python train.py --d_shared_expert=0 --router_score="sigmoid" --balance_bias=true --vocab_size=8192 --norm_eps=1e-05 --qk_norm=false --warmup_steps=518
Below are experts of layer 6 (counted from 0) of a mixture-of-experts language model. Rows are named router (the router's row for the expert), up (a neuron's input weights, with its number) and show model dimensions 448-511. Each number is 128 + 32 x the weight over its row's rms, rounded and kept within 0 to 255. Numbers have three digits each.
After each expert's rows: "gets" lists some tokens that make up at least twice as much of what it gets as of all text. This comes from a sample of Wikipedia text that the model never trained on. Tokens count by the router's weight.

# expert 6
router:152119212101141144086094124113125153136195114164151167119186167131146129156137106123098165100106142113124152124076140060149120085159118179100187121077254104153161130092159130114173116163113105
up0:084138123102124097142139182102125083154121093109129156125194127106111125139145103133179099095158198137110078079121108116133114167111107136171121100062092093216126105152115139099087119041121162
up1:184098062151168137130171111068130180100123189129124133116134088127074168201139180182095102111142210178098106159107173145102161115112116073166127068163149153167115112141080126186141153109173112
up2:135135146157123159066150131103096148130081159170142096195131067140186150089054100082184114114101133170143099136072093088126100208133098112111108183070152129092136083146192103134099122149092098
up3:152111076079129091115120082175119118120104087202136160140138148147137103155099096206188070130139152156149162224124206050108099112131143149134139111185081133126128158048135107086075130173111119
up4:158127169153087097101148152099145080198060101154153083143134130105158130099136135103119151098114117148146176145157131142080037164094097124132153087123176118121114103082125163099129158144125093
up5:135106086158128144149096109115137207131107093126121126148085115088162145112111111118111145086113124093101121119154131127191153071119116125116144132116077110097150164127119136154125128151120142
up6:152105112153117176152126157182098149096144118139098150108164194135149099108155123135076125115126154107128119136141164114173125079148132122115140117125135131179153161091133155125096128080094157
up7:130103055107130179141153124120095153083143077101145182169147176074118117111169112139127147101143175113097108136113137158151120127093057111092151167115208056148102083172129170132130185118095113
up8:095149195104151096109152117099135083136160108093121138132179123089132136119167127143083147207139078164100120113048119071065094118162112117090152054148114138094158093075166122150094124050172137
up9:147144183176119116104115075141130155126161106134162127127103159149097130104166150093184101169120156116108074144075116114094123151083123100089138153132078176143121130142140129147110092129191141
up10:174127134184161146057137116167156063118107141137153174176162071134167121168124124060141143087088150089145090190198157032118096065110142127153132153125164165146148131090155112149148106150170093
up11:124129156140192099120174081158187111125094109117140156081128086134025216180076126154138094125069101156211094091122153094096133071132091124142159151121085127143121127151113084109136098106111074
up12:151117152154129109130057108136161100140171120145150108126150190152151120107110125127137098131131142129172103092138223056105144095133137152153120142171094124145179113144147108082112164204087149
up13:129076103123167102222119139175187142145132098109113064143104122158203103069126102083135155162119122091140110148097205049147112067138134174125102132124136113140188049094130076141115065138125140
up14:120170113133123121156141131119111111108153129156127109146107146114053141082147067125133155099110088105101109121158133137065125138091159129168150085115098159135117104111122113123148116157172190
up15:089053074133080184160119116173147088154130069162069142145097106128146103164124188161154129144115102106136184161135212121097134105134129133155100129124149127123142155072128148126133159115170134
up16:131115129197113150133147109181123117173100156112135135104084117108100142149141139157172115105100182165112137171117126112056172117098153098142147157187088113107111159080101142139130196105183116
up17:134147175149109162134129151128141187140132122133109139129108130149149130152142095140128145209136103178106084144137115129191122133197176077136108126099132117077156119119070123049126110076135123
up18:139182140143185147132101126092176118142072166146078161142174108157089149173127092136132153156073115141100123131113170096163187131194148119149197162099117148130177124114122137162109060128144138
up19:157105123184141156115116078106119152079075130094125084180129143125126116057136183109121214126083137143150125105099115116111157172118162112158175080174118147133144128158154105085160101146148122
up20:144125161160147095147152077108173115167107114126165110128115094174141115166168129160116207101139115177167136140160074116109133109073161114153122114154181132089177100124128120102079111175153147
up21:160192059157094156123129098105142138154147179197116160115139146111150127164080109119100133107149077133116121074092173141136149135067152113100065126121113178091133181058116114072112118166150131
up22:106110135136101186186116163111176141131103151115084245108122157142150114099078090142192121100120151129151124172141128134169170078069141112171124096119121132133156137149133057158094088130110086
up23:140149119165140187180040120102092116126118051140189092139093095141051154089110116128142074230125128108156142181114111104128176121106182143175156104088094074099177074153109139130124101093152143
up24:090111148125132140136140102104191122094174144181109129204107136148128110176131192156106087169139098147145153091122136157094126134115125138126132195128137134114099086123101090085102117099141149
up25:175116160078179086187118156128135160143092133146160143069172087126126146161119160114145108153098104131173080111136141116155087159092118121149144129159088093099098089062144125079113137134154127
up26:120115144121150169138136143104063092053123121169160118171135167119154117150106166160099094091076084104201165155090094163137139250110147131177114184082127096135163104197100118167115176170112119
up27:114147186155245137147179127154110128112085147091078165142166109113139159145122135127149142113110082090174098103089127098095133153165119052122123062082147153091159090075164130114151130145140137
up28:106124175120150111101090109170144134157104154123189107137093111124151186116120050102106102125154128160172217136080135120154118140121140132120102082135112153161200113164150067122120182173166115
up29:085160146166154135118128109113164103106089101170127119132121071104054112128134142104162184152089073105124117077134103084096131048253126156163106102103169110144115103107156151107131090111130153
up30:149089136110146100099157104098116113130050143187131136148154147140073197148142142154085185101131055127108066199143091122132138138144091138174135086110123123158130135137129133125145148118131110
up31:152140159131178128126124101110078186110147159125215121152125096093148140135100126080133137140132050222129069144143155166170146139110136134112122169153129153158135152123156077145143132135109161
gets: " |", ".", "-", "=", " (", "\n\n"

# expert 7
router:143123084177157152127114100180130164125172088171172144144163113150084162085109109158163149096146136164130112144096118130196131116138122094086154110058195056089134114086134134075126112134125122
up0:114137108142168162144191077137111130135121133107154111116141128135110110116106146141158123095133161145163053076118101133138090140122054106092186138112195118073111180077132112135124150194114122
up1:113134150127153120120185062078119157080159101191055068144106108161089112143146144079115180122135132148127146091116094105129115158063126137134128156120165163102143159128084129088181136113119113
up2:164089114176154072119100113136112123111179064121138122071149084176092123136132124089135110127114095109072122180125166119074174095104193157141185103126168189193173047095112128189106063161117147
up3:104134131117107106168157143115154098132152066094169126182164112122086097129142127128116218085118196111129088117082121098111128126123164134142148095137148142082141104119072122178126111152136160
up4:117108150095099130112149134118182128168141148104193126131159154114138147151088193155140170134079122133105173116135168102155160111082165188140151145117163172151172118126155079118225116154107154
up5:133124124099185168097173151124132108143136027130122149142047167136137131145083105150152154080113131168128136053174114107131131107098108189152070089085105127101161090075152139111131133158131170
up6:149134158093149113149106144138112089129141149140123177149186103090162135133150094100085139133153117183098140111109163112126103083126118096142096137108170048127085111125107100107219113106149115
up7:125117181089113100123103095097099095196156106149104172120146124217171145137096127147099113140108158172113103183142160099132149123125055141152153117110206143143094099121152147067155150155091154
up8:108115130131115101155119185162117117090146125108113138078153157115130108134137150130165145047132065105096132108139059111105093080093122152140111117040178152109168054118159113053098127132168083
up9:136139060038147158162103106132141094176139121142155158075177134093142124160091080157080204091189100152146122154062129110126158116190086171116124155132143137143179157154137143084113163160162133
up10:153104145115148090162157107138114135121173143168077059177151085108123106123125121141147122143122142153156137172133158133151138161141133157120150155106158060114123037096057081101168095148132130
up11:107132160150118126116115150031155079133171090155118147148105170180136036151128105125159121163124185126143203128174139058091133087150191117173137096105126120133155138098103157059080104188145115
up12:109096104124112158137084123157174144096105132141131144170199103164178145134061131187153143106153136135100164154102127128085137086153111128073143133093175093148142121139126179142216154086168108
up13:095152103165136180115025079151148108136070056090161128138164127142074147115140123083154158136123163138181114147060092133022081134146125138135153171129120096140086161136139153121106113146147187
up14:139126130136124121105131083102135166158141163136158180121136174140176106118115141139130146091159087145171089152100185123095109104128068126091188058119129088124120125128210146087136194167092051
up15:112095145132173105094120131141077125149127133185144143094161207135128194110146120098124115081101159151152119059166145079161119160093177106171049139099133102146133146087129139145131096132167055
up16:100162194152146120119121139109207124098129154168112164120112160121035125167139100099081116059113145138157165094076146100125140099150137110182141117165136115163145122135132099143122136137121197
up17:128118165133172088110151139119177079123124132152167107076155171162095098124111169166130148141080105142074124153070141092153158102132124163155116133145143108146154103066108090066195102110140037
up18:160167105183157186119088140153077157114112107130134106193138153135109128125163021119182128073145136163159065191099126101145121126170083131189171099158118060120138137097096096146140089135213125
up19:129070111080177153118106092194127156166091125190087078086141132109089128109164140161109112137093117114144135130090158134141161187112134149122134165136153134135123110092095131117186166106157128
up20:151132152096144107124108112168080126182169136105155103142059153187189120174100148131137140093127128153145097196132172160144112130182098129121166137156138138194189128151041114050102157144137129
up21:152106143152104121175117087169114127118116122163124149155124155109128095158161110096102168127124067139103143182113169132159141143138175184132107117074172085147179106130145086118098146137150151
up22:119144178187141129151162118101161160171173202162114182104180101147070095131136168114127145101087126078158132086092129103147124165130124138156179157146131101137117146098144128085150107144166101
up23:125134091133206173173133145145164094091225114126183172100127125143120090146126119132110143164135091136136135140125166138139098110162107151170083174075130083156101187106074072114171102124085112
up24:162086118175170110066122075091188168129150146124178188110107102066135108120083151121102105090110090146128196139097098133159100097177170126131079161124111108087090105071115134105162149195115100
up25:141116146153135126124053123118131131155071090116111129113194126096148107170149166120077190190116094164102164158139152104156139115191196122155133133143094120135135096105148125094124112136130077
up26:108076137125099071187176114162110148163103034227146121092182120138130150143159185169105124141113111186124153142111140086129128181109183162167146184127120102118124138050159093172165145138187057
up27:194020126133168035106156085204151130135102097097149116164112134132071151111066130105156158086164139126133183169112128103167125115123104128167106148120167140100136167064150087089166107140139127
up28:165119170136159166148066125106163130142066141153122198177161118103095148120162147043151226089087089122145136112146178103052088125131097098096186132105120204099066168094153113174095104091136098
up29:152177125160129127132079097177131104148096103122099074120182145159136089149143072102089170170121089189163080114105126133148128154119124097137119179099141122184143139140146180123143150136091157
up30:158094142156104185167092085136147113139137083132174144136118136149150136115142094087111182091117132114102175133124109088122111131087125102099132119108105136145109110083068096082165153198110122
up31:122147133120116187102107110130107124114110183131140144081159145111187136111120123147143060126099166106149108110104137142157162109145139194154122067088155118145148160122096141096095127085154137
gets: "\n", "  ", " an", " as", "\n\n", " Al"

# expert 3
router:087088119177182132110091094139139121160167143155131162123137169156131117096141087082131157061131123149136135150071176120144127112126126155103107150123121093147207107108141079084141100132156146
up0:134133066130141123075092141152187117072115099136169135162127147139180160144111176136139113085089133157156095145171077118167139182126131169148106126099082122163140077029134097061126112119160106
up1:149095185128153129183060179171162139146137106160136110075158076136085121106127117128076134168103177125137145105108165071080181111141148129157190109159135064168155123127110071143085089167132127
up2:162179109101123123145135151135090079093160150136079185169152164109124150062155192111158120145148128114192135150111074169118071127179068072079097146149111120109118137137131108160121107155144091
up3:085111125104134108130115146190140152158170062137145163079088088106120150154220179097117115092133098164082090150159106138139161158100151148171169165114160051103131128125114153101173156097121078
up4:142144148111108111109056094125145173128200117178091132135132112125139124165117114139108129163139122200148038137167159125132109111116072129076106122193150139123159148125099119156093215148076122
up5:177169149123095148168179106131128171161142041155137160155139109140180161093182154105121130150057096164154120130141094063124120140125178063078134046092148130058190138094146175116107133080105124
up6:152112150188128192101117047126139140115151139089104129135123156109143096107091121176096120122124142114066165176147124161091138102106148144086092159110126114111115120111120114168132255135171117
up7:084163089138146209076163153135146079096151080133166133116150084172069140153151094171098090123087099140175082125103175105184103117102143107131141149129144116128145109103070164155091161141103116
up8:035145166180116144102122118113107140126102089188125160183153093139118126115135153134095142126071141122138144134186188112073150147190035130134088135137174128132147143164157130135025143159091139
up9:120123131144162203112144102160135183115126094124187130172146170137139115088142127132167170146141156121163185134111122145157168034138130166190100114125119125118121120125131124143104131125117082
up10:161100115141148167166163122084156066130101093081085124117174135153149125137144059142104143119188105151142085111086125100112142159123138146146093110128129175133075098139115176130079161093157120
up11:161194214136117170158182100143105107173111122182162169114100105154150149125215078145105074153140093170122099151111138130132086141133116134170169106131126164156156133137087184104110125169115098
up12:111160109134151108165160068179114082132120111092181102181113114081177089161069097151099111117046158150093136160102137063145136145162122076133155114116155170160116100191131171099187139142132189
up13:190179139156112148119099172075133133156130147121122151112117087104128129150172139142098132116137153083122132165141112122125122154114119137142094137119132131127125086093108091111140138115121151
up14:116087136159144138119127072147099106112105150127137162138125157117097077116147058106115139121117172148162115177114169066063139181151120167164123104095172098074166135108074120127132076180147161
up15:113206080171122103199092089092093175103103154145112123128152138105091127164034081169123106143136157226119121107077113146134142141162148093160121137114139119114122144084095086105149163082138125
up16:109132115140178108109138151135138137129092080079108147192069147091085174087136130136158133109048150146092125164114153112129097067172103202157133129100123082108073124120158100085126178133103111
up17:148123138152124197106098120168116129188116036131133157169108118144152151092196153142144145106087083111115129135170147199100133132111098136104103107144150137129128119093135161096070098093133098
up18:092156192131140117087068104130054112138140135165124164149143143132040143195099114119155077138200163124157112123128115096071082149120123154136130108057144158162171129122154156132106125094057149
up19:156168150156195041157102171137085162109120129112103158127082107095177148070139137081117141076098091106163083076100110166124108133138115149128157062101139165167134128146127103142130152092103129
up20:097055156119145160144069088133149131141120129143142121132127127079141182054132123126096124106163162076191094157095126087130153116131111097133157113032154095155101166115149100123059071137168168
up21:138135096132083117110128167121118122099061129174147160109101132195132110137145135133134140114144101163169114118192146105089069117115125121183140121101122085200135100137138077131088105101094123
up22:141116117138137102126130069117173158139135111108149106130121072084139089139144183080093113106131176070131153075157150121171147120125103105192157109152148140143052174172101103065118075137133129
up23:141186085091097169102105114138176121173111158157173143119145142075140138106130128100177150136207144116129093218050133187111135164167136093046136095162147185099105081127137117121091090160163169
up24:191103171116069068120096118112091170175105141155163091146149126139147130178168145164111178123161159172150106174102138077172159151140090145169142116158131115152113135090029140124160124144076138
up25:099137138114125201110152116138185120128103148133125139112101098194091137104135102135148142190072126169127134146110097142118104104131125149173177121132152136116102105100132106107127149175055151
up26:115119098130119173139133139154136203134180191139101131129077148162128149130149122144079123131134168105179080069103117103126076101150133138162063098192132126110088118094126105043104069170136116
up27:127152117114152119134094115143095075149147111160106146133092156205062069125047099141072067146096134092062189116127209133120152105167138141137097089148153166152125133108104135128123120118143109
up28:152180168062187111096144146090139168127114146125128125089112111135042072146103103145168086129134106191100098153075082128181098153140171115148167129131089170066111118139093132127088116070118165
up29:173118110158135147117111137196166115159090113058125161138172126129115084115119123082208115132149111112069152125184143077099114116113120166065173204134156144105134092129108135062125098127146111
up30:152115114095078134113159150142127142136096116190135182192151096137104103117138117132126165098164145141165113122102137055118144143201118152143122175136140106119107088048144136151095112133104149
up31:107084129159102129091087211154122107119074076152136112149112108121126150156147134172087143073111158140082178114175110129141075107151117122138154130099131116143082139130122146107144068123142118
gets: " the", " of", " in", " a", " to", ":"

# expert 4
router:151104130158112197193120070122144106145101136153107141121160152150138088084162088173106161150092130092126141162133135065112082149181169121144177096072108081115161092068117122129074096179112095
up0:147197121144114154177164066149157106157092135094121152164174086126078084160149090129100091112087148081118124152109172113073190105127142129058111160087152141167198087087099134073101101137104078
up1:111131086106146190089120138139114168181107153164103111111117101096120077179072180190109175133120157112069111074093158110118147101144086120054136101141130171141162066100102129104124131164105110
up2:155108152131122133145118160129126121156146148116145132152108111185124198141105077121118101129141153192102124144108136058127125152157117132102036099074107115086168171109071112069151175148193128
up3:155118121149110134148134108134126139140104108144143178118075106121079150189165098078138162059091107104180165155110153110098146084120112178040053120154134115079161150129116088146167108142133141
up4:145095075141104100146137100168214138190100131147157117117135127081164088086178097135132158173159127108120152115118069083180173112146107115118115097101138123115123138118181061126091090151130102
up5:120149119119132120110103069177161073189129073124151179097128159109099121161141132141132154131102170185101166161074163089143160093155093115124109101108147117162132167134204136119151149142126109
up6:141095116075129185088093135162162149133148047128108172113149166160104152125172090195139145092091083114165084222182151085160099091098127106122126105093131127088204172182126097105068135062094117
up7:153150057118125154149172126182139086117178098158124116137135067180109104152135128135136099173128153185127086110097108092154133147137063103173027143077137151138127123133131129086167146108108108
up8:173154177102100150162114122141089086044140129106104202089171133172143143144125091171095128134200098159145091134122090126150090112108119148162145119140152137112092090089099164154080163179097114
up9:126114130125146146150131130092087075106165091108151154091142140157093132152185139121099087144156151068130093110136210093158152145129127102155084077119105087050166128150099134086110099159148110
up10:074151094185069152080107146101167116100107179118104164119131159146106182126115185089186130124136162165056149155128016123110147083152116127183158120121129126127130091133209161106084075156105125
up11:114168121145140092102099179136172139110108067119088136135136188119114081099119075089134116138157103146071057141124102136144115093156116121153213119076127108134148133141109112121153110067141084
up12:095124113120071102150128086162130104109156137113174193176089145127125117143112177113101139124148160125159163127164077118126136169113145156124147107122097094111144158049142096133137079136090129
up13:062124117128211095118060083071143135130156165184102116126133082119049190176065138194133107094132084143101100184125161122094116178150170099161122098150114148126157062132171142092094127066108117
up14:127179144084156092134123086181106059056128149129125138176149136118130200147124139185098112124100146125114170087108171087177127103105110160075134162126150044167117118051129133103144167086104121
up15:120111147141094111139077097142118255177110135132198088141156083157110198171109131136132130130128161199130045208118132122115118120084079127130098122139122109100173069122109141055122133175168172
up16:107114129148124109056083120164159209097173123171148132135171132119146217148143170081148139110143197140127120120146086067122128135127138167107103182137146103222115146152136081126161105122167090
up17:069056137118135152157120143135131115111148129165082107123134107062139101074145136120137136131131070121160144050061129099149103091123142098125200098098111162118154089124116105151072166111039186
up18:121096096148131146151149138173109088140117126113122118115101104144053157163167090118096144162090130132074146132086102133102143123139184086138071103118124123120216077148148117094133155139105075
up19:074095113086115149149151119158105076139128191178172124091148191113110152089106175219125112132055107093126162149142022168079117140143107149129097165151172120187189148092187130116092107106108137
up20:176116115132147144112153122153129118164134119121103122100173117119106150167125158155156188127119100121091158179075115117117121158096122168118121180159124137111121162128066152070135132144127102
up21:149086133187139148125096092154130197149164126117102127096225153151148147128141126108129146105186191150141093157125136118142160110099090086127092126164105196138101131100149109101110110112120106
up22:105098143139126109098092123114112069109166072159148143124124148145147088112139130172185126129128144117125148186117124082162106157138134139116125104166139108167126141116196114145163087135164146
up23:054164174187107120090136063154117139136082138156141127124164119095178167177134153147092106113094130064108125100120149109142132134104122127065130132124136139137121148081130149131105155110104171
up24:154174114150140140116094157219137148100144120137146174126174121171086102158151094165109132122128134099162148115102111113139164156169118146138130164117141070129126194122093091146118111190153122
up25:089130168221141130121116102167122184146121159195088148141106145101154091070115165123191143099075141112173138092158170136151119114116120141049156117114131115134185080143085151133148141132120086
up26:058096146138130151109102104096184141134106100128101162125127100140091126090127195107107124145115152137095122189138109160119058143216163104098129087088151089159138147115122142139127162112104194
up27:113094138041130157122106159148147108102132158145148102089111192117114133152124078100075119164128129163082083164133123097176157127184082220136138148109127115068104104119175139151127116157109123
up28:062121075172095177120105116148152081102113154142102136156109149112134193151113087063100147122121122104147096144078062096118140075165121134117141128107142111098129151092168179132098164155157161
up29:127140131153092096056185077122121152083121100090159111118147093107127114101180118141080091112139091157119118105116112090081148129200138146170107110140121109158124127143089150103101125066142148
up30:136086092097085133166116125076139125131123081184147141117180081143097087094125100151092121147097130113147109140128107070119098103179154152126097118129169112102146113153135141130068077164137138
up31:086152105074085128121172045122149131141168124094175157106106166109118170186100143085149107140103085151132140151069115064153106058171170134170092106133125154109142126147082155169114155131119118
gets: ",", " and", " was", " is", " that", " with"

# expert 11
router:139132123158150192112124093131122113149157141200145125161096125124105107119090090128175132124064067142174146135095121121115124103122086113119151141147249100102165093101114103090106136143079147
up0:109194179130070201065095134117138164109147124136166145092157053151127060079133141092176109195142059056121144149162124144095144106093116153197151169112102183167163091142127140065109112148123112
up1:164103172106176130091129096137139091150110149106175102151134151179129217162106112107124117086125079136102128093137160118112097106140125141057151155093132109119094110051163189105181188149161066
up2:147172128109107132150129144112133106117063072123063136057085139115129093143093131178173102155109108101071191180138157162112121168147099122146126107109132082078094146163137128111139122135141163
up3:135117120180110090111130140164139154135127105140117123168103127144095142114158131128176130090106132169184052113102090145112169145171185105126145064104124168140118145106106123115154148158103102
up4:115135108128119097144119113190134068144146090177119099189091092177097148116095121121175112127134129085157096125080128118119147111129079101124115113105153158170133052107103108075088124172108115
up5:119140158094186144146114090145200123125137149085117189174104118081175127086148159102075190116145092141145130120116169135029115058116041149129102094094114144115148138148153122145170166215149123
up6:119161226096128193115135124119087088150193108096163067077180084185149109154128159125107126137085100119166111188108125100115089149115121176152152082132116145151127115136083178075158213198042189
up7:073093176157152056102098091131121141102128116106135106178091129225109139151135115116144153142103130139146153065117143120117073101125113098131131072138083095072142144144124209126056147160100095
up8:066111144090153130121108073092124149169115157144143128143111146136124151128147138136130140096120146197161111104142094139151135173187122113120115155100115134175141131096176099108085144135109066
up9:172133180145145108127103140236079062152122089118086108123134170114129154147175069156129141069117121086155157148161146151127087126109144139139114110150127127146096083051127149151190138201099114
up10:111101131152151185165081124114112125087100166180185114172141158165140192087110094158152176144093111122102087113133136102146096085093096109065116130062120171138192063154166059142143123167124148
up11:088085191078123104122147118125167180119168119140089118078199111130108178097126115144124136076103109093171134119148104151086142076138123147190154141106082128156178145132107143171046126169144078
up12:133160092094135096174144110090135120120144136113176172075129162141132164122097161143102139117139089070102142122128124134133120064167129177153132114156178159115128082083114161126093148135108089
up13:130089092162144092109127092163148060102135124144122143128136101165106125157128132125203201071133136069175138163131165150139095113143158134163099095128183101154172124138152133138078099173164154
up14:130150170151121080098087122141125088082141092129134171101133106143107080104175114103141112150118120113135130114118085131105098132135164098124124062166154094130120120112035113090071164176139140
up15:191202137103144169132150095115149139122181134117142144106110088160077133132127126151097189111120088095177107113156162110093101140193113192092094164089122125127147188102096141131166142118135149
up16:131095150115179131127177082120139125099099139101096128130112188115141096140117149191137183117153070199120081177037151124115150221190141116179103153168131155161138107062144106119132198153179137
up17:164116124100082092074123120151146106119171076171143122098105156189180100093125140147030157112179097175148112120150142155125142192129173139133151100127090131107141131109142041070127087149156149
up18:097149088111174136138081121092133111147111178173128108171139147180057146123120036126095160118091127120132128154159166089155190140161115181112110104096154162138177139140161122143118171146125119
up19:106097159083133144106079108154171145105127111121184202128123148149123142158113142176120194155119144123178130158143167112172110146155103113070113074107161135107122129070084135141150163123127101
up20:103159114148104205126109102125114124145152130160158126055159119171055154189164114136138112109073173173109183145125138091159134072147168105195148142162161073143126132091128136122106118241138142
up21:141155178082127120124154117167074166100093142124153130186118092139106174133095086091186076109145192102177092160153124114157127165152126143144153145105136100092125167114100155065141116146136149
up22:081123097150117114159167133107156115122151138199137137169118118132135149136103084121115122155069144160188118152161174124124114127152123107128158131131141118054144122106186080091125152144131156
up23:116129088070123133141051151158076105079175155146085185195137094183110111126127135102148190172099142061179110109141156123067106107116128102084125145115122171128196091093143134113126112156108164
up24:131152125149096118124111121121087134110154147179121149077118128129052133110107084123074185161087099160192097103071094129149116125141128092197133092128091115107157118098108037123103136143142100
up25:112110185106161130050160108166140084120120130075131124091120185121185098149160137083138114139108090091036178112111073115141138103067181155066118074144132100161133155117107117161143137127110123
up26:141104125148143134114101114132141123171077143174097108103177116163073150182145118115142156086114120048149134137110148104118086204109125154094120119172164094169177147153167136151089152117096143
up27:126111156097149111128109137128092142157169173107111167180113167133202168154170127136131158164135052138155135105132126104086171117140137136093087107088092134164131149082155169102076155150078077
up28:169122189111151153107148112119156079149114124132135116139128154137153183122136079133121154122136174092193123152081143115127130066157078129147083119178176115129154133158168130131088162193104144
up29:151149121132090101085107111131112120181116177127121143133117177098120119057117151088162112185089125143095172065114134097113151140145101106112121124150173123161132139107140082109157095136112116
up30:179124142133158157138087139130106134095111110112141128123125139107084105119187098131115189124175107162108130150125148149090137154135149123145119144136204080133118196085130142108152116132096089
up31:152165152114144175112058140171108131162160152172151170130105119123148142145117129167150134095085128155127191150106176086131095172146097100138093086088055138148155091108121152086164091127119138
gets: ".", " 0", " 1", "S", "M", " W"

# expert 2
router:159075157137140134067093061112104091128119105117162140150132161129087150070064133151162117120145124154147127093103129107118047101180112120124155108077182105099179066117145093111118137086130087
up0:095134099110192136087094178186151130105150127194088151102165179126126123096159132142116109195114100140141173116128091125161140170182107121116176140056148095129094105142075110053127176191077081
up1:091130098146134140107104116222139189079191122155099140133171050041137127164145112089148137101152111166100126058113128100061155079099080131116071135113155196096165185124110075120140127133188145
up2:117139166126107175110141154143119144113142181150182087161115148099152093092139195143121128181099115155170145133100099141150132137151120130171221120072158096153125125141126158124148127151099125
up3:115128112152105116088137117127131094128114123111077121168117121170124104120164093137143142167118151080129132129167172068089174098114122141171102127137145158119114119152172124155070105118171123
up4:091102120152132137126136123132086156105145149125121165139124112137147133181102059183141140069133092114125153113148132147106116160088104136114175132133114106159125105159101150087091126172111085
up5:162141170159177094174145075099156150188179119085156134100113137067148176132093128110194140099111112142118122153112144130111151127142137105131118106141095083127189150107139160083094139111119145
up6:152154141113134147134102020131119081135141108102151133151101114132100155137154093146083154062092113148132109142110135139124127242110114113200143134137127106132165112094098087141065185147158160
up7:079063121118104163147121132138218142165111153117142160145128136135125150150079098120199132107179179154182194094147110115137136162146085125105175107106161146178052138187093092094083143142125126
up8:133127089160119137132077052163095138154082144142201124116135114151141121152097061086142105124164117151128118125162150105131166127108111103126104117181097153131157135126159112131164087082142133
up9:118148059104158119170125186172169085134150138171124123097136138124136191109158162125082119140114135145095154118141097206096156064147095176113115131118150146173116097116077147099092105133138094
up10:059086086176171199113071115127143100108141094126053227164139120149198121144134142143153128102109115162144152141133160131114115110110101227107143124089138104135200125119124077097114120189135105
up11:180098113107157137073077156096104150137116157122155156153113106128154148116144115127130180127116140143114121093130125128107108176105135135072115100110149128151108108082126148116168169171126123
up12:151199171118069176191125091066167107091122120140125149086160128126134086134118151114098134075153169131140135113102095099172106108092143143144146126133171113136067112121121197101124139155110088
up13:138116124112099107105103178137154116131141140120165179140147079141078157131133177113108140133152109141123129145172135149120124121143144191165143115072144098124143126096157147091098047115125122
up14:109153176101113155151119125125099146122127115164172143194174161169112180063200107150140114131143138096175108054142198161114171098154080203127100188143135112193124095165099103110087133112135183
up15:107120152130079106113122120155173180140241119122134204135140112094114094120150154099114110080093144139105103113110117127132108121142130109171123146170152093128140170102136103092097129129135103
up16:096112096134156115108109122147129149197094162158179062122159127088135148124117136192161146136095178119134154116094196053152172109103129089178107123187109094114149157171093102109145093111143109
up17:104059120152075099076131146105119069124166123137131215186109149171143163089149137118206161080127173090176057119133119109087099098104058132115135092115149166159135101121103076092118059130092166
up18:157097158097146130105105074147152121146085104141142178162122116129108179116110101178097140154136117123065161136098136121164115140148171223083095138088128049095185097122141159139091148103147160
up19:130123073134123143091093143161170077119148155146115082183154095095111197135109138118131129115165131114121108184093069142106113052081135177156161085053160133138110173116138119108116129131103070
up20:075149130114108173086136144166155159120090132150093129129177149155144132152122038125185150135128133074137177164091162115135075103165129156159153120084196143143085105121035078121080184132151162
up21:141105072145160125060117117119150110101187141112126111127144112114142059102129172144132077126117150104141097074115099154144178161168126133124155129088122125117135178094193132060106106118109087
up22:102122166111081123066178150107132106122114140176129149106116099090085095185128174082140142093122158147158134103158121122129117115171114154157183097135141093178104117146100113115082150124119117
up23:152133089116103122175145091095078139073157132144169101190116135195132116106129106151150127166107124107148130150100146196131163160175130149162198113165156122133159141112096046169165147142128157
up24:170142107114107176123110136155137109135163089190204113129133140103133068153188089118120155133105131077122158173109134071148109146093162133179110044136187096151133080125106121123102111116090164
up25:083173169113047114088095156145159127095155110115122144207138120104123156142122114187172113116131141144107085130082074126124158120090118187127116103110118103113111190117105130055130092148145089
up26:204125154158111153159155100162141128137169131191107134177118150064085047121120176101102161070113117102118119142151138109120168175103090099141166092122137080172111074097118133086174097145126121
up27:131107192102123204133158095065174184095095094130119154122105154154199101106184190103182146109149128178140218165137142079102047134134108163103133108183163146138116094166161135159113189162101131
up28:139121089065138148072130129109092099097154141089128127089143158166151164121093130118145193100136135110105102120166140078057106148110143177123105126111130076143107120160134147080111138155157104
up29:140159084107097154151126114155163163163119142151140087160135132176189095175169136072161097116111161179097135101097099133098190149174084159152167185144150111255165131137141144114097149088116093
up30:106092149056108161079129156115158124091103104130104148126167118102094131149117115141118126110164144097178141118170128106113158173145167148160203075064146194098128142130138086091065104097099097
up31:131172077123180159118120114160100089061142158094078144084145128101129088099121194120128123156163059112169198134118095135067129093094144130180157160135134132135139082110117126088124138149146139
gets: " |", "|", "-", ",", " and", "="